config.toml
num_hidden_layers = 11
hidden_size = 256
n_experts = 16
experts_per_token = 2
d_expert = 256
d_shared_expert = 256
hidden_act = "gelu"
moe_layers = [1, 2, 3, 4, 5, 6, 7, 8, 9, 10]
n_empty_slots = 2
router_score = "sigmoid"
normalize_top_k = false
routed_scale = 1.0
balance_loss = 0.00066
balance_bias = true
router_cosine_scale = 20.0
router_bias = true
init_std_router = 0.0393
lr_router = 0.00129
num_attention_heads = 4
num_key_value_heads = 4
head_dim = 64
vocab_size = 8192
norm = "layernorm"
norm_place = "pre"
norm_eps = 1e-05
positions = "alibi"
qk_norm = false
attn_scale = 0.125
tie_word_embeddings = true
parallel_block = false
init = "normal"
init_std_qkv = 0.0312
init_std_o = 0.00666
init_std_up = 0.0312
init_std_down = 0.00666
optimizer = "cautious_adamw"
learning_rate = 0.00104
beta1 = 0.9
beta2 = 0.98
weight_decay = 0.0
lr_head = 0.00759
max_grad_norm = 1.0
warmup_steps = 387
schedule = "wsd"
decay_fraction = 0.341
decay_shape = "pow"
final_lr_fraction = 0.1
batch_tokens = 65536
max_seq_len = 1024
doc_mask = false
train_tokens = 326800000
max_steps = 4987
dataset = "wikipedia_en"
Below are experts of layer 8 (counted from 0) of a mixture-of-experts language model. Rows are named router (the router's row for the expert), up (a neuron's input weights, with its number), down (a neuron's output weights, with its number) and show model dimensions 0-255. Each number is 500 + 25 x the weight over its row's rms, rounded and kept within 0 to 999. Numbers have three digits each.
After each expert's rows: "comes after" lists some tokens at least twice as common just before its tokens as in all text. This comes from a sample of Wikipedia text that the model never trained on. Tokens count by the router's weight.

# expert 4
router:499491489471560514488495490528501506520527520577517475460494506454502516493488461518520465477498519513519539546482492482518511496504501486476474523493514508546475499508510475544502503511514531516516492539506506495460499522492470499520475558519485464495502495535471524529472521508489466478480477534482525519452464505528517483481509488462477502492502487466484415482495475518497506546471480516559534508506456500506473508491448498485497491501500531523512551523503510499521524499516506507516550520522465478540472478478485452478524485497501485516502475504505496499473540488507499470475485484440514532468483567490507497479508533517493528497510492504478507536482519488469487552491516519494461510550512507542524550492457508508472508520459523512438531516499479507463514483500540
up6:502504512478547478530516514546498499489552515547523466478472521532502493523521496512505479480550533455482504547479515505508516447517507481492477517520486535484470515463514491466517496497505521505519488517503525524477499477558479535478544501491469502495486473478472508510474506530523559498511452533503491502515470515522497481499456541480455479500519492515498462546539499459507518506507488504474548502481535488530507518515517497503503489503499497527509503514527497505517511521505476497466495525553468538496501523500518448438501491483517476529487482429539504484482457465487503492481475520510535504484493518478480500532495512558484495478495481471556495540532528490518494479512503542491442452542479503561499503475502488541535522499512532515450510519484480479501515460496491
down6:507529500539429520490527483484481483523495514463468552505509507546474482513475514529501488531517500541511492490505541506515532509484515470470525512484511485507565543480533468480545498486507450506467544500489474519491488515530509474526516497487504516486502456517498505522489470489520540484518553484490481537502503483494480541498496531554470513545486480450459495485468503484535492469502516491459531504460491493508521548496512523529479471519513505423489507452491485504526474476503493432547544483492483511502505495519480490492514509471458519520489503474484473494491476525488482478461486506516532462516503495490503509516522485512488475542505510492447528523503488491526503470502471506478498518442508518483530547541469491489518518483525451506558465524497482477484484515524482
up7:460510477525493473509537520490511491471546544529524526537492523490470500508519513511502522463509537486522601477508515482465486486547501500513425542512534518492482508509538491519474488493505487526498464483483482500506509505528466499508472547487527526477466507499525459478493499495493499522502471539494543501483470510476537495458516481501549511518490459486503498529491470510544523475495496504488463478479544463479475494535491522539462471546504542495484502528516499493542527461506482518460488471482510511470476515536488488471492496501503470520494515474508475490499507520499524522497513490506509538527459539504478480512501485509457557503503476468535512514523477467497456524458480511498478529436505489513533511486462508466488488542514524501489457505550514484510474508517459
down7:521513496492500531513479512541528457497518478499465502518514529526501521479497527477470487495499512480528461520465446492453480464500517495462543551451552494530514500521482463495484530478502470504503493488502476511471437513505497502484495534452467476479436505514531485526491514518506543521509463514515505509525498526500419457499503527475494473473512506508544501513522463489483500489525523506509526547499541472521487516491533487487475488529499488499509539539509516499456488516471496492498475505529500533497543496453487509505530544443462500506498520512480498502455502501518517473478497466536487507479514503475495550505512516537474472489503529513486428555475488499534513497503531510477498472459560500493505481555494506487491488503497509506509502480490531501531497526536553
comes after: " ", "1", "9", "0", "–", " ("

# expert 11
router:466486494506503537549475515546455491463546519563488504495506501496535525482498490508529473465532497499518556525526519436499515469498494513466485523496463478486497471481498466490549516495486549507532488480488489487505488453538485461475508500549463466510509518537516518489470476489522509488450492480479542500497522531487548495502503501527515504518499505524508466472488551464510514493466489515528491478510515485486514531511439508490522465495467540492507506488542503471520475482507467472516487490537534501476496495512502488516508485512463500573506440500461518486524501484501523488452492510506493485522522494487513469518501536502479548509473457451527529512544503505497479478502501488462471507536468526514556466521513503472460494513508496535470513502531501489527506504461540
up6:510513511468500506483483495524483504495552502494502523467467516496514494532471479500479470536454501452524535534503533521504486492505468492512498511490458480471440504471493505479422480497458545509529551514497523472538518480538497543522428448495544478500505448459497477529473485512508518481491527511462507503523483513501481524506501494503528505488459492521515483522500474519498484497498529554525475486495527514491497520492496528486471486491562483496515510517510506481515474521541472513508480475478513481499506502476508495546486499477481482504517492496515514524499539464494493507520540499560466517487484502514562530492449488466472529481498507476523541478490519489470485493466454451475491498462498482478519477548493488462532540497531517497515526478554506490487470464530523
down6:467463528482476471481520474464517466551483484490524490516504514461507491536473553500537541461520501496461501466441502497507533491522497583519527510497529511507537573482477496520483479547512501524481505497462506502528489479537532484452521471528491500474509542522473471524502514524508492517476528524507478486477493460493495494514511501512485494504488502498499541498521470481507512532503510527479497458519497458531495456475502512496524482528469535556512508475496511482504520484483472519454488508479518520503512475542525508504507480464476488506474518461455511463488508487503515482476489493509498487506467476515450447535501494503532540494462522463539511518467521510469548506495506514547493545477535486498473497511470529500516499541471566490481505465493470511463524506525491
up7:497531493460503509479508515535508489514496497560474517487516520483507528467461502508483495504483527468503524511473486494511513462485525494532519490444553522499501508532515509498480514477539527534525479508480525495507483490498554504482535491511468493517488539528414504471496500462484469503496518508517543471475484493571527471479570503492497488487498477513527463509505486500461496528486509488519564508525469472506466510518462529486494426487515527500509495511498453475505470451476477451476489500498511458476481521456443524518484469481486511527498479484464531478539490512510507488549533463517532496502491496466487490498485500496507504531452475530492500494472519494463516521530517468476472517511481486489487475474538527502487490479530514520484543485479511480518500548477540
down7:560511513525496485501457475523485526488537535535509497489445485487468538469509511552481474480492511464521541534491518513489531484472483517527530479508488497494505504514513485519534478533494473522533532477514519555427486524481475519506493494499499471498520490487485515488505525541484521475519491502497518480494509484509525525500497482469544531512460510495481402528520486503483475438474511511483539502462494481506461505514498509509533464527514460466495485505553476501488547550559499501493534480504500450494484573535501492490458502482481511527503505504498485499495535532516499523456495516509516521515496486488505472495503509466529524448527522519497522488462509497482503443483468487483514491515492514535512509472479523466486474444505530502468477506498484525492492525519464
comes after: " |", " the", " a", " The", " his", "The"

# expert 1
router:494550523478453490526490558531458473501567457536505491506501519526470559479487448515529513501536512530511469509498550491470463498508486443516494521481536494504492503500500497483525488478496554494566486469546501492461479462513506527500512519492495527508473484534451538525493493498467491561490522524538532461493480465482501498483492490496502498477483464567512412489508466489488540499466486475509525475533473480499478488483475526543511483488512491528535486469497517520493525531524470485528508470521504487491488469478426540516487514487562498511530509528519430517492518485513512502519485522517510495494497481486510489509477509535479502492490518507495506498486489522518513493507467445508502491491483482524522520496512499518508500528528489517503481502484501465483502517496500
up4:482488481471505486524503517512517511447525492508490496497422510494483509490518476519540510466499480544519477489518523487517500510441503498468513534517453506493518479563531491500481534496489519492559497488542478501455535486503542512521514531490467489501486493546500514506460470503501490524512478480479510533501446490526480496451502523505523522471544483499463492478493486557488516499492516519526508489501500492506450497510498504502495495470505523520438489531493521515519514528529437485544506433485518540534485522562458539507499489505525482539492474442487465499489471487483495492505476480462518533469491490518480525479501486466484485479502528489527516473480509527472506514493509505540480473505539527524496559457506503458468531499516482505494501546517553521521502488495506
down4:486484479495465530514509513490467519542520479547465508538573502493502513470494503487489494479509546514520481506510568469518451477489509512485492494485522505499476499510511500513502496510536511498489506508479491478525530503518522470491447467501516477526483510496429521490515479559496501529450534532459498491487506525467506511451485518538505482532526487505508454511524550506494498497521509517532501502432481532466503486536504520523488511488484525495490526487480492481537481483483492518514472500504528480517515530511479488507494510522518475483537509498545450530471502442508521443498474494482514495488533499551524525482444491462520428468514487503517486483471527510496473474491462476477527528504526503525512532567472517499513455517446523504499459510480488492514524487505474
up5:484503467508504505524547467539469542517505450529470462542500489492523518457448448506489483515519511482524496456488517523470459495500478530479521525482523497494510476502520572511496521470500534515505457483518548518518483464527509447447473496528542508455541457488459495495528494510497493496492506490491488492510514501489483517497539503493552485484467527524478514514467488457515481530499467526475516523552471493507464513483459489510521490517471476480535500511503512531491490546477488484485499511529504492489471485459430505509500507541477543510455490510482449519478488502497520504446470462517509495462500507491519527529525494476490506493492513502545487479518535503517530501533471480530532526503512540509508533525500486541480478520506527519457487501487489558504478477504496
down5:488514508548486510481531475507488494462504523486483495458511522494502479540479470485508481541470505514496475506516455508513538522516528510529538482500491459530515490468506503507499438505506529476505532477507444454506540515512541476511472508548519497493477528479508546460511511481507499520464519538519477486488491461485490568479530511469475460486481525561470528552544523446523498501501525481476451516494491487480514475509511457482511560474506486539519504483477504514503500486495478488513478476506464477553508490487501517500513531500505476461465479537533462467525499545473510491499502529495456525526480477478521514514499470507499455499523457513452522498548501458503480477531529492494502542475470519527488497518512502465491512535463502488492518497488462472538533492501512
comes after: "\n", "-", "==", "|", " (", "==="

# expert 6
router:490498487476518534505504471487526459480573527516501503521475464463524519506496487479477496488491563485535542510468516500522480475511474492483481484468523518514510482509531530495503527517528481509520489478550472542482528526477452537510524500479489459479488491497495549511465533514507528514537499452467543489474496470523455468523466527483524434458471476468516426496460505535505497453548508464526552533522516473515518550498473538526529514501513497498494469510477526476515490512511495532492510510526516519491512478491525462496487505524460493516491521458495448474480517492522467501495497518510496498488487518478546463507518515485474528469524486509529512495525536512510434496488505509477503524515543483511483475493480480512475482490505482528511518489458489543517501527499494
up6:500524513499475511540517466503459472530486537527493491569489517472494500484498473534505532489506517499515511505508521480524500551532461514483432467457482460480510490503528512483480499478479518508493471436504475525497485518536454494488487474510481515520523495474522502524530570491484488533441479485510500514538503496499475492491534498499475497520530535477491457520463535524520494490495471520506531501550501476528489500502473504500495469507513494490460498527481493499498521524502546486505441486524475467527537479517516547508540501492535509523500470501515494499466478484533486556543523464522441493484471508467482501505497458480532511493491516536479524454492526490549478572504509477533520510528467503508478504462492511525540461501485499502500473475505465479492505460487475
down6:497472496495527502529528492496499496447477495558487482524487538532486462489500501486488512531517459504488433500479534475491513484455461499517482500499490512501541509532478514504500462507538476532467466467454508475482481505464536486460493495482522548533459510454524514514490516457532524512498481481475534492495498500469512480513503463520503489452507486555534496519503449508504551523523471480515560504467519489545498492464467543509488481470515502464550518507481517526475510518503493548505485477489468486506485521509526491482493500515523476498505487471528574535507539478509472513499484478522518531484511540445488526545524502510524478490515512534496508480487517543509462543486524472510460515496484457517531478501480505505499511490453516510496470512528515501487519455487460
up7:520537523534484487471498539489494500481531491486554478513473494504519527537480486537511496495450487521525510496471527511490494488483516482505505557505486533452460521497475519497492504548505500506481520523522539536499489507461487516500482516507476507517499515491524481503500493498496507521477505512482552522480520504548540529484474482488509495476459526504546481514483524510510523467564479505526484508480457496513505514462477509462509471533487557550519498545462534500505522506506446516430500458524456544486459455482488488478497493472473505494467511488516416517466512459506489460458519494484549522498488512539512513485517476532470522481518496485531515516513545543510467463485490509477481497505475472496492476526466501499494517457530505510460544474488514520508495526517484
down7:475505501484510503458453536497499503528493517479519524507511507482493520436530490530509519532486524484492534486493485483518480459516503491525465517463462519453479509537497472516528465471503474510501504524509528513501502516507480496517477492499480503458495492530434527522542482492502467501427521537496511507439508516524508520512486510518450456517481539514519512485541441499503470542538493508494486534480489521488485467478508488492519504511507504470484496486540458500507495478505486530531504516537541480491475477519523524463484538477517520519507489488508495528482462512463499502479532482489546502524552467465513459483477489511478545473539523530498480502507463507461496563450471496512505536541482496485523495531492540523454476522504511513462484521546543499526488499517457
comes after: " ", "1", ".", "2", "–", "3"

# expert 14
router:494514539484495496495475467518532519484495497541502535531467533479499452543506525490479482497532521499515488516456536492498581470477537478541474495447484506507483516469500488502496581488499546513514507517476495491463430484509514517493460484471507480483510500530464449505516519489525515527495483524532486506492536478531468492501550492504471480513496502507470461499496499488520500507514488513526495517553507510513493518470473530453498481472498516511532511507486543483542457520481496451483452474510477536464466471524526517489493528461512469508490464479506466550496540471460510470503463532478509526505526496496497502516514504499503458544467467498530558489484513490468478506526529510527504525495537472478506494522525486475496568506496523525507512521472483507509505502508494
up4:490455569475509524538521496516494515492474532520507498507494512458461459523495512505488533499494534464515538484517538481490493519462493481548498504487482459515467525501474471478502550462475517470463529504506489510485521514502472524528455476489495509526525523555490520472504553501504519498504498496502477491475490534498555513493526483502516516515465496506484496514496457462533460457510482486538463499514467531526484508501512513527482474473541488547519523491504509492509489506495490479474515485523488505510460487482498473501500483486484488547518487529552508488476486490485521467457474510512504496500507528455474463530496489520485541518491455507493507501484465501553452530523472529491520510453497510502593502499514540512471520496501532547451502474468507481506545470446512
down4:494494503497504512513560501525531488507473493491478516461473493519531535473519519500540509552481529496539481523481546490517484485540489532517525467509461460475456501488513502469500506473533506494487505507524482522514481569539502509471505493482450511516513488491535511543546498502439509485478493471480466502470482457477487499541483488529496510472518486515485556487482518507481446453492499482541454442525526505544470463498487511479505507530522494538510479468475505513515518493495523509479523484503483516498450482534556523512501549512491526487484501499503499518456483480503494496493480521505488491489568503515493508488503487495472490550476520467502478517520500514551508458495501462476492484500474518541487522496470501549497504471477532552464501491465471557502521491472529
up5:459515489487420515510458538473535519537571461508533494489494483506535495518491516490472486494516481512519507497513486479487539474530508488500497509494446513541496488472499497496489515514526525534502532475498455500475510459491516489483528524528551503473487495490556502512463498453503458512454529521478485485493494527522492482505517506471475514478493531497516472464522488465500477503428498455523490513502489521510492465474474524495549537507494541504531509516518484501527487499487496527514478499493492497516458523514510539474493500463520470524526447521462462492463517495502494444506448471526504508511528520491539475491492503553525509459520478448499522480490516487496540495465513514506507508510506519546523450528518433512499481520456520517497495472544493489524499518512481
down5:488534482503552481487511479478501499466493479493492491481505524493479480526537525512475558494543495491487554496526460494465452517542460476511507508499481518468515472513580481484469477500501470488531498458463473517503518504540491536497511506493482513494502500533482502499517509500486506513473465478504503496511517548500502490490522506481495511546506510447538546548489512530477506492522498487507505476477523537447503464515496460449538486533549526466495540499529513493532502481475528463532478464505488500483497506479515488457490499514495558478482516505556477457515461505513484537502498486468492535501482486550486501502489472498462493527504484506501522509530498502487494476519536452529480564482513452464523457530510460482482535519497485493467551493504513479464495506532503
comes after: "\n", ".", ")", "==", " ==", "==="

# expert 5
router:508489501494490556507515463530507468471504527533519459506466456486431503497438476503481450533505573524509510512532501482479506531476525483503499483472464483503493469506539540500510505490506531490540483519480485523464517471521496535491492478508478518568529487475486480501510537520547528488495445500530504503506469521494520489490519498476489466464484514490519457531506519509495501483503498493482525500513507498486481498490531506503496496517488562477489511536526500441531535493538508502520534495537493489531527485499526518507458507515528485534480493518490477521511489468505480477552476514486495496501488462486478464537445513529487486528510480522506453502545521539486480512522442471503494525474496545476509523524498495492546487538502539532461480526503526477481471527475546
up6:460477489512544487466520507504467542501496522469462457511476466514505524517448492520451471522512536484490555494503514516438472539454459491463527524530518476556512481512488485504501490529492479509553532498519493518497467459480473482515531515524531500534510507449562545504486534527473495481487474495485531545523485507482518455470550487471532505530487518507527492495481517494493530494464453530482482499526525495475510504539512470514501478515498491534509485505505495523507508502534511490502516540482518510464478492499512526492519536488488503492502544475549488482502497472500488514530506472494512487496556515472501504486529512470463499460554444500528516497510523500492462519489429498485499491485474499501532496489496479500472495486484500486499526429526529460521502505474527
down6:515496455506535530494517504466533476448496521481488491449561512483493525489514497490500500468508564456502497512471491450494482491508498446488483511491530497499445458484480528505478494483503517502468511496552501484516478491460504505486534535490521466567473470509509476480531521511464491483489497508556515537553516497557488509496509535511545514481470506508514475544499509437481513476499451500479519474520443498491492505550482514516441471503504474462500465501534536484508502491474457512514525497514494462516513506520477505496491505489540504488464501526499480507526500513480509485511522500489467521480482515490496489480507519490488481536535501491517531510491508516501500498552521522486488516492494519505512497535457490516511492442553505528478515532439536537508522554461520
up7:474465520470552469484495488481490504528548513517513520507494525503551531472503454490546513512509517503510531499513499494490490471485497526515509568469434517525487508535518518485533518499516504552556478535514498482456491496514451454484452495500513443519543449485505492540492489475511521548495516483474532488530479494482467501489523464499523513502506534467493506508508530494531482487503456516497490531525503527493487522508534484521455525498536490518471484548510501489534489530555493500524493535521463453482517514565496477503465481467515513529509483488500505519487489511505521495518505471543493473506448475472449469503505487499483489504499493484506507460532485517517492503508451455514489498481447500485486493502462485469501478499525505512559484505512523521500495471441477
down7:466502480495486500501503511531486485508487528503486516531488511524519499541532466524482505512529451519513494537519447529545525483489504599499498505477521502528499545505517511486529503518528538476511513511509476508494468512530520494425534476515488485471503535526531454474492444502521456538486513491480484534519524525514502482483457522502504469483493500496465550445538478493532503520521481508528519485512524462430504487514511499470521521496462479470491539457505483487518483489491514489519478496510511518508522490515526478501479505510485491498470475488490500507532509482513502512476502475506510507452504550525531536501454472510500499501474445519494485497431523499462549459501459491513460469507525494508485466493510483472534522491451506530463520499480483512497510479555514
comes after: " ", " the", " of", " (", " as", " The"

# expert 3
router:485449561470489527500525501539502458510440453489502486486477495494444522480503489482459522514527496504499492522498492482467517536502491492501523522495503445531529511434546504523504537504519503509508471510511541500528505516522488504535466514491471513475503453488477510493483505488513509518470482523515528547514524518522504485523500477510489496468496523479498426501543510471484541548544484520494507514500468535539540525493558495538551488521504510515491538477488526466472453502486507504530455484449514500469472499493479527503501491478503477539479518492491510478548523470521522519480511497494507483499497502474505476503509495472537491508459505557523541539529545498502510528555499505487457437476506479531509485506483490486482479456509490474508517484517476527485481532492493
up4:497520527476527543490518492533482491534514506500509487521502526482492477483465499482465483500495527532544536488533500486509491511548522463502450503504463480496477499495495508487477490495515537516557496509483493532507504512490464522502490515453531519521518514475474499526518501481495457494516432538500526522459478467525485505508487441474441510511496542464504487535508500532494593488499477521480501497488485458480506502507520515482525523527520486530483461511526564519489504481523529519488521492492469489506484480531525532486496503457523491530463452502461447514523498496476481459523486523465478532492472505543513469487476528481532549505468494528538556453530532513546532514519475497514501507467495505523529506474504488503486509485471528469498511536516518479513518486456484
down4:481481492511505512494459559470525490477497442511480476483490507532558502501488484497528524453488470468479525523482544504503504522543466481517548470538508493479480458465465535492490504455558519510515476507504520537484515490521520527514535545512451498523521503518506494473528468538466495498474454498485523528496537483525485451490515536521510497495589509499531498529485481518458506481513542482498510519501469505467467483450482515512519470526497501480515477516478512498482510494488498508470528474525473498564473475529491480526530493526515471488519496505511482485477503532459523497513532449468496471491478490524491497513509474465510518482507508493502521507500490519501480478519517547527489506522457490530510458491521532500520485489491459559482541508478490513522518469504441
up5:478500501491489501510539481561521485519500465483473509512507496514486515505503482477530527542456491496521512518504508518502509505473517482508510457500487498478489531440518492461547540474477500512529531497530545495506505509445539432535536497478499502446504526461502506513486520540512536499508472471549527489500495492465506485561514503477487503506516556512449467500530520493535503524511464469521499481510469516491498500521499526476500482497489488522518481528525516511502510486503479502519487541505526514478477507485461503480495492513506521477540491481467489495532455476528470510496532467508519487518524514492559513552482516495511462498470520465532493460492496471520539510504463492534493469468461516537544473517536501466459467539494496523426537496460485511533485506447494
down5:521540534447514498498556491522450495473449525486492501459547490445512468502469530473523509534475502492514472533474470486464503511495477504482475510517505545508459494502518498477516500541560539506461522497494482474473466480494515521448483526510552537477547523515502465502515518448524492497511493499472498484467488478496509485544540504510494491489482475539497515493505504493475514471493483473514571496511489523536486536480542513470484530491479505472527481504484534481472524514511493549486520558519443488496487476497528483496488491520520489486474490512499505521492511475540455505472513471480502494519562503449491507502528436503501477498542527484461490488523517521522506472473508478496492504505502490485456557495518523468486498494485531544503492483520527482524533498504513
comes after: " |", "|", ";", ":", " in", " September"

# expert 15
router:444486490518479516519537477519467502485519483487508443491513500491473487472490473573500513488490486519543479492497554505490502510466478475487510519498482515511511500485531502506507523496506524481529530495527475502479519473516494526500504500470516517521506515488490512517481548460520498502505486521531491473474511502468488444481499515494459512473470492530493476527499503530518505469486516486490574464482525486507468504528531540529511484464490536474482465489477511450588514462500465500500479508525487492520473524499476490481510502476545442503470514467469490511510483501504498410502496457501502488502497549516537471498499550471508514507511500541518558519475531537509520547497495499460511487486490533494507524497533527497482532456544501494516537492463469497501495536447483
up4:499475520509498516497551514508496496498520525513514511514501549498493483489481481482478517501495524503500496506458478510514473517519454519500457523476438521517461521512518474535515496496495545504522482503532447461497467501451519495537443468489516497502469473501514541481545499513547531521516519512485483487478460485484509479477497496516471507538483521458539508488463507517491480488539504517510510504534500488495440498483484572491503535510582491521498501485486528499445529467509523501501531507522519471474486493479451508475503524555524473487502484522517456524505478471531482485491543484464489498493460528475489523497557523481485513525484522519507548455473509486542488534518479481520501470444472516539509470527504514483485503493483516511508446472504489536470508482509464
down4:509494515503492485485493513531513518513517493518486554516555485536493511523494478472493523498452484518473461534518558465461538480483551465497449512469513507477478528475495437491524517487488467493544516497485510500505520493508531516512502470481498479521497536497499518545480522536513503443474501504517471463479540524470515483459471484461513470482468505488514517528483497503493487498486528490477514470485546522481517514539486509539483509521506549478514467519539486467478521515504518514536462510478466502487486549483504474504528458480466471475534496453516514478528520534503503492489514507503453499557500489519509501505500515496471513526518495524503435474506493503513522522499467455507497492483518505501491542522560499500479514465515522504479494558455517528450521496441543
up5:505486517507486510523503470531506482466507481533519509509517530499528503488493498506510515542473513500531482554463549486456453475506518489516526552485476515505495500481478496486469501477493514535561440516530512548496476499514507524512494481476422493486544532497519530516505549498489471504504498497495489457505519459480517498485447509476506508524505499525534477484504502511495508503548489481494492497483525467504502496485516457485517527491479493510506561533501527493498483529513485448565482562522475491469496448487488498465480518507535490469522475523495484545481532498517528495484546495488488514526542491499535514470516493493472499497475511482514515535538503443469499506457531477482488477509448493476521517518424508515508487469514492501532496452535524499555498479518480
down5:507484446490470539508504489451440485443465495485493512493466554507512500499506509495551484476507532505524474469549502493517492522555492481506507526506508509498522499542498505501447538522482484500554513511488496480520457538505476529518494498480508519506504466504470510471460496526547516476554516471507511495518503503521501522470513529540506475531507481500494505449499489549492512523492530523477499496532546529511472539479482506544493505469505497557462520475486529538505467504499489509526533492446515458455516500494501523475556478519537520481516480493483481522529487526464523512510463510514510520479475483467494509519461517507519489468481511508489419463541510467522504495478512477525501461521471495532478517532523489503475471509500511499479494469496463448492485516509469
comes after: " was", " is", " were", " are", " as", " be"